Experts of a small language model: 4223 steps.
Below are experts of layer 3 (counted from 0) of a mixture-of-experts language model. Rows are named router (the router's row for the expert), gate (a neuron's input weights, with its number), up (a neuron's input weights, with its number), down (a neuron's output weights, with its number) and show model dimensions 0-127. Each number is 500 + 40 x the weight over its row's rms, rounded and kept within 0 to 999. Numbers have three digits each.
After each expert's rows: "gets" lists some tokens that make up at least twice as much of what it gets as of all text. This comes from a sample of Wikipedia text that the model never trained on. Tokens count by the router's weight.

# expert 94
router:513502414516543452539459484508479489486435517531533556507507484492504408510507492418527570447576512435483579539610499557511478463470496518473480513510543527557467483509507534410451438553503534521554468566533500510466555486486500527555517483477521533465496475497519496507550457514634503496576565460485501516524504508525471551447466494497527441443565542465455497502534503550529497463521
gate0:559546473514514473571468508482551497519546521546398462477510451529540440483483476482514508514461523455551549602521498470510523506465551532430436512557540461456554549501465453461433535621509458526562515544541480528482530540532508472430406514519526502471524503493480480505472554496442488537470503456441518529542500480463517432455542514494474473540516532536478466551402497448521515521473
up0:505497511507500572485523449469523487528536491543538493549488483518442566519535512521539534476525488432486465552496476510537541530487524506484535543492547390501497522510509458414517489565458459465485484477499509467500454521507487515440481569436542408584506538454405523511465552596426463429482424545453561537550417515502508488528531541543459528514483521552439467533478501489473538537469
down0:497450530420510429550459482462533495514569444517503540446478430430495447535530452488577592490583527505503496490511495498435516504500475475465526459480500543514455538565432571539486530581494460516474456563496466489493454476511457473526570433491487560492508421462560498499528511537524506460430450443528485486432451468538489545493518534515459452498493533548431532508477438468497536472483
gets: ".", ":", "–", " .", ";", " f"

# expert 71
router:497550433480529497517461480498467494431572522491463495490534498498487461500483534497615556454537529513442498512548493488502429571483485519471456517548471514454457577505546520494512415558534547485544489493564510444439557472545512487522531540513492492491510534553443390463575494530550500508476531438479416486512516501458547520533480477488502438526592587517540512490573444528486488484502
gate0:507555527488570545544511500465540429481522468535478531484588574544519531476475537468518570505440532475472473527507475476480539508559469497472451507518493483487452477502425492450498462481591557528493488457475502449462501548456445489523524561512434488464503489572556441392494513524456514493577441493535539517530548583396428499537545500525478449535487544516524498481447497489533470456537
up0:501495522532461541488490531465477495474513474509500500523433471509434494503589446484560505498426507534523528572510502511494582543598507548511463512456472479536582413551423530504534483521513495484501511524471481508372475525486514501478494581494572502487497500503565517421445415548448508460542515466442571547496488498528500484505567513524457444483479461509461579509538519456532471508445
down0:468423511539445464522507484509506449473577465478403471436509544460460559492505500472481497504518516409483517495487477529526553470543480521527476510501432432488498510453417523524490461539533477483486496561510465432494458450457470429502505532513448481445473541415502511456433441498529518515486558428451484502493554568504462515452485538419463479543433568485460560526481439452476521445478
gets: "d", "g", "ing", "t", "ed", "k"

# expert 55
router:545499435509537477542496537440454545455541528449521490428539495486484474508479489457625564548557547443467544527573512523521490520500526579478525489548452466509391478546482506537476429525554591496564476468481555538485555488507477528544519532480536471504504518471436515542541528444522519539514497461481523514565562482497517441527490423503522491532553563469511475502453462499554500497562
gate0:497517483456517493501438485432505533492521475478501515524493501551502446547493470509539511516551516492483496569467473520446521485558529513492495464552473447525499504458453497499442456579587532516587547514566483553607541497455423505457490567503440434467505551477499467480463416463458561500587460448558491534521505583426527510550535502461477459513463441471477498501473539471504520470578
up0:405513551474446521494488437507527499518507551534473498579530537449485549478490510527471548469512410497447466587489496481494499505416431506529469523471536541515573579469503518474468504538526466517446525450435413458463481502493530526506460502514468492527559487538565475434573500504484509477509509513505538529475483574511550516448570587491479498483430465451532494482543525585499563470441
down0:525453499410416454596475518545513503472510473500516524455493467539515490553530407462547548507468501496478504547435466534542550485466463517541514499450445437504490570495492534498514506515525432542583499484513544486523454479457501478397497500490482554535521481484550526459450530464568478506529389448495472527423485564465533497566527456534433496485474503504467433525522456477447523465531
gets: "t", " at", "k", "f", "h", "ch"

# expert 41
router:487507418532499525518500438509506477442520571528483472530503534510511450483573541434498525542534568477468501612519516562488493449421554526522444516489518503527462558513434525498467494479527565541475441502520547438544620504513515502564556513552488460520493514575519524484552539495539502507508468525481442572520533499542563458479487462475564506524557567496465437552462468509483544467520
gate0:449465472493517564477518506478592520517546507542468487482447561459528479494622452464464433533543527468391503533535488493484437407516500477528463491511502513485413512500453491489551545556583526516470493535454487490532576503510451531499488546512470483446547503430466479501465533532572521487579465501496453534527489472519504521581454448451547539514492542460440501545455504554499493495481
up0:488440534460518527549474552456376502508489506501578522541518450451563498496543503431541539472481481599493563505487482513471451475516465470526570440472468452454480477499454545539466471542535501462527498528433546516481505497542522557515514446473472519468532494499529495539448564519523499432529520507579551509430539435530515456462488587443456499531561525461422472508530560487542523529500
down0:512481566525434512564514464506460414511481507455496504560523433503509446535542530575508500504503411534513497446526464533459501419506442533479489529429534576421487525545468538508479481500458529471436497517465531568561547559573546495490477470479537464519508554545469539439419505497416508513515478509472517484493554467505552551512477472535457518471501527494494433405561508482463462543481
gets: "e", "o", " of", "on", "s", "="

# expert 69
router:532559460518550480523488505497472476457516491617483557495550535528522423444470416494511632533541527446480465513519535507538472553486515521440479557567472514446518532551504479448483526472521474469579466473491500466490502525507476451475552537566458510462539509598501469492531521500547473523444454494523519526477608524507464511461466442490488469450544528506504466539494516462506461497599
gate0:511585486515490474516523489493494461483521516478506450508454531546599461434474479484543519475532533514391411555547485494452529467557494457521481566491544459531556436526516535516515513529579486508543513492499462370530470474515466463506498511549424522472551515529517475490521535522566500476486355476531489544498572516523437456520531484482462520459495466525504472534495466548507481460548
up0:510464479498465526467486535465464520492479457535457521560568456484505535486554526476475456483507489474527520557452474519544512559479537585476511533531555421416452516467475354447483498539511428550476465451407504535463526501478527432452503528524571508501500545508506535488500493436508500518502552534544571484473504485522504477499500562533496489550482471493526570411497535522583587518489
down0:499452539453418438562555560419475506520518520475513508482406422492483487496505444477461534528474519479463538501479554469515533470564438457513481484434551514549490514531541510534479507483579468532488555557538496514541488509513543559519530531488449480461472533503557490494521461494482424462461562445392473512515516530483486531496510500454538484518566504494417388494513436528453566525494
gets: ",", " in", " In", "In", " during", " During"

# expert 61
router:485493426525545485521466503533482501482425531508493522473478492511537405559525452382554576480533481475454540543595513533481466484472505511493480565537535522562454535511485543420474476542513531493538477552514513542501544479445492505530532505476543538472460530503482512526535469546626500539515562427468509519488508499447470501395497505498542439525561539476494518499554477538575451494471
gate0:427505560515539541527502500450497510458486472544522491530461519497516520455490524441579501514524508475508501548529547436596484476487497527489573456506499460488442464506492505461507534596466466509520566541478414521549564515422440466443515547501447475471587519422526489470488504544558521426518455530505520493532481433534484501505457481530470469466529563505556432414497426503524558530471
up0:517545499455475535473493479409467540507573475550507493415551521509496508518483528566509440510430441534515454541420449508473512451489500494572558514496527583499478447520496440561439522520528459500521476464506542441484527474485450575498457496572518480530513494516507496528460577521418510459576414579528549458587468510478525522522489525469530503504459476462505484572454518526496545474471
down0:550444507441539512537504496548484448481532490518535459494459505481455525444526450518524498530500512534525499457600486413486382460525476469518550483528551514561533527525436448496476473541473517490509467573478468484494428462481507464519549493483544474464545532445555564420451535490495475567533488468508466541482519535604528558544469518497505510521428456495462479486563397556474496473514
gets: ".", ")", "\"", "]", "?", "!"

# expert 64
router:508513411478556504555485521507464531490488538526545539491511535467475442445498423476511545550575564422470526480496580522512495562427470542456469601554461502513504485531456476490462494497525494485545454532483527468483527512525480468498549547550430485472542498579483462486509534557544455517464482524527468560457587509559511531448484464472522463449535528565550485510545531456529462506600
gate0:470587497515481420524502497503564542467508496459501524535536555515525493441489543497517540506575502450496503493526565455503437505467515441532420498530487521534502452471457508500489521513582491590501521586569453440496549548483438528466481504518436528585447537506519461512417497519521475529500453526510489530532473463498458536482459475506451495510448518601430481569441422525477495434511
up0:538473507505516512505499438488516440502532448490437407530532483546451480537522487517539445544533520540495444492549428482555599522524558470507539491456510462474509531503395523472485443489549503546454509533524481449469503561567586549469545524531593517444434460557500519472480542503423438514541491556473544513487442476511484485444543486526525482458468499440483464506525527504479565497561
down0:523488556490475457478456557578506528536487490484546489483378505525470472517440436491529547511510549431459479537535571487519538552485402548476493509497476511503451574491401569535508533454511495510467530518546496445491468564553447547486498449451505543523559491501539572513515554589511513500516471506449478516470556467481453486472482543573485461447494465547484415526495515472472478468520
gets: ",", " (", ";", " that", " [", "—"

# expert 52
router:450545483495534571501520539490527554464473568560522483453545510525479474497496483520522534516545528426451589526539545493542482507438468549459500580501494485532493536548418518445434490528509528570507454478528587448521556478522546540578553573526498495446506541561460522491532421532576532568485483439469498469545522519526468537502438476489546483495541504500444463519458458532473558503521
gate0:440574484446560450583497493499501506448520477462471509515602554493490450518478509480515571513489540511513483529464439465450508505456411515520519507531541506499484561536505532461472547508577464543548599509474473371537537521488412582532448496567489449451497515480514447475503547464531510510550413432519519450487495509482502545472527456516489525520465509508477480553459500463528482503526
up0:467522498498487470463465466484523522506479439507500424491556532506506435556551545510506480520566525565465423506508521415534491495514532505584431447513558446441535479526483581495507479605565486456492539418522487538505484501457498500529483541448486533463513497477524468519543517491505551459524442528553519496402445486522513481491604525524418416483500544462515545527508452502556542497519
down0:508474456551559460549520482479539478532506474481562530508505506513483453498579560535498452473555543525550509493455481407523479502472501453467435479579467473468528499480436541432470470474566475522525502564490461485519504514415407470508568521476465511420458466474480463496540442431563500551492448443517438490471430508529432531492500535496443535474491586546529442529517455535490506536509
gets: ":", "-", " |", " -", " and", " that"

# expert 19
router:563548464488560554485488496493498568485461485520537471490483510504505446474567464444633505534513542464469506580568543517488473474453417496468478550551449452495522544526489456459469484565512530495491469562473493505519535526423462552538521544495508509455497496521467495485495474514482496452537482387537466581524501488526480510566459459466535450485519581567502472519568466487466580479546
gate0:528463480469458462504521549525548539484454450508482472490492556428560484503494501502550531500492474525507553557515562501460470481529470547460436540589505519501430493466452404544482503499541457567467564529577414516474543561519424504495483574531534528480542503489550531509432466434506542466556455502471424520534554514534502522511475542427444441458511558553481479520485512455486498474446
up0:437560514483540424484483444462466521434593418546529455568460492453506451448515443533507513482519537525460485567521466516550532516552478517471498528458531496472493541522502499486528513537508459516523463509463435493512573449518561572508555472445487575522479504489443438510472506553516410488565461570521525550571494483555455523479563512519487550476523483513459414452460520531475526468483
down0:492504475486475524497484437512491483531504557473469502423499518490491472592510422503415439524495464454398502447581453519431494507539465617440459457453447470559524454532439545457443545463532496519508483493503463458482486427504542487424470518470478510436515494501549502460480488471498499462469498509478512490431478445496490509411447498544476563478493517523500418487552446486509458488468
gets: " (", " a", "'", " \"", " an", "{"

# expert 51
router:497506426483535486444484440511516458469427533560556519528519520453495432494524462472520524495561508456455476526555451570506524493470533554509498526491466511537467581559485528392436454480527489517545442486542561539496563442498511477522549496531488519418490507529448485499542523525560541414538510466505436522534557490520490536527546445442507407457548544479448512549558501548487507492462
gate0:533468519524582488495525498455568436505519491461499473545521519532564414478557521457502575478531481524482556509481456526530510474455506500546479539499528466579532454472444531530423535582570392548519533480504504483360462543502493440493509465523558507488507507574511455501504492488532517478563503463474502433537509554439470474509456445486430507491525517553485523531463482547471495489453
up0:481510590468499570525538439511446488525568438465510466529487496494517525537533536517582530537490474523447549523526459512457493466498548508496508515470444465500516467510465511507461543478511502464495542445437417541478510515419475506472434458414581504502470516529566436504494482587544512508510456476530517544519418538584451427490572522521518495459585509539497540461476571484459475459510
down0:497490477469483438547395490535463499572458526495518503465505473541513438504418464474550421517517557483516451501447456502494522522506485502475510439482482507518495462485490555527462476543401559476525435505507521527504466425516423478498496474470402433509461524491593512453508478508516461540524468387517465549487566554530537456535572489484474417458511501483458484473487472517486537554530
gets: ".", "ta", "na", "da", "ba", "ub"

# expert 82
router:452498557511621509512447482509553521412574524511594501500558557511507441481517478490483555554595529470438567496517515532512439431440481526497492516569494494483448526524467470497443502520536488464454511542538562525434516408457497492566479515499516412486513497488485521520541494459554479476520509459486538531555561441529479552485506429475515525453539511440515474517491455475477514469494
gate0:501453453518491540560481533509595496455538429490501512526501535519514462505532482496587498491567493513459577538467496449453515499547521468521463507528531465464472494539396526513483491479543468490528504593550499440419558486504438563524485588521480460504478460543448536483539521513535484443525376487477470515480518531522466518503477531455418428534555546503525436465507506462487562498478
up0:510507450497430564425509471443505520524518423563444477517414478547509485545526483509640487496462513499483485499519534483475546493505487472447485536495552470484500495491502503468488508512537579570454525396467493475498528455440524502431557484486484540550525525492517442528486544478509498420489526570545537576500472466495463571452498603487492477462479545525459522504479563491542556540493
down0:550482492434513521529462491511499510476597476510535467512461495529432556484500424480574486488545493529518524436465512450514517507531545472519523435495527450493520535533412588518545496514529495440506490520535445503513465440464505485465527491500432524447503526510459477435527535480512503365521554415569471602486504474501499495509507527575572472432502490440518445532469520508496556545530
gets: " was", " as", " is", " by", " –", " at"

# expert 0
router:514568452494565482507489518464485555464433502483575463539494545565487519557553496509538540512540534498460520548641560537499449498499447518496498473540502500486503573480576507479485481549519520493497505533491574486492505540493515520553527576456510474500513578537476479482522536599507504559500473503542489498558510485490479509515509432475561403450510469528496427582528442511547585494479
gate0:433538469453455441587495502484472508518539439516479490561497530478490467429492538486508476486587504499535483562570420538519479464531484461533570489472564523498553492512474501511493504541542543530509550486533496486478520509498545530429469477562450474488521459523436501491413585475541461449461461414472526481514506590487526483510459500464472525461501508538520422602510566482479580529479
up0:490484481502439508457501431469479439578463466492499556528537500490482511497539489466467444487527524489475483526548445475561525560504538504494427549499535443551491522558495437497534499516540545556481543516476568550391456513471481472516505456446527494569479470503501438462561532522476535494480556582514547508505448480482481479517528618532505570437509503539461500417550480515554520413467
down0:477494538489437490483461539571479477548565492512531522515510456473490508483464477575468377541594503479572490482536502500407530388449482489499524577496530499559497467505444536517439462532515443510515491476510565501536523447444470540472443505478433476469454457505470549522487494484485519437468466457435487477484530551510481552520461447549467541537488547538502448496529536504562576489489
gets: " a", " to", "-", " an", " on", " ("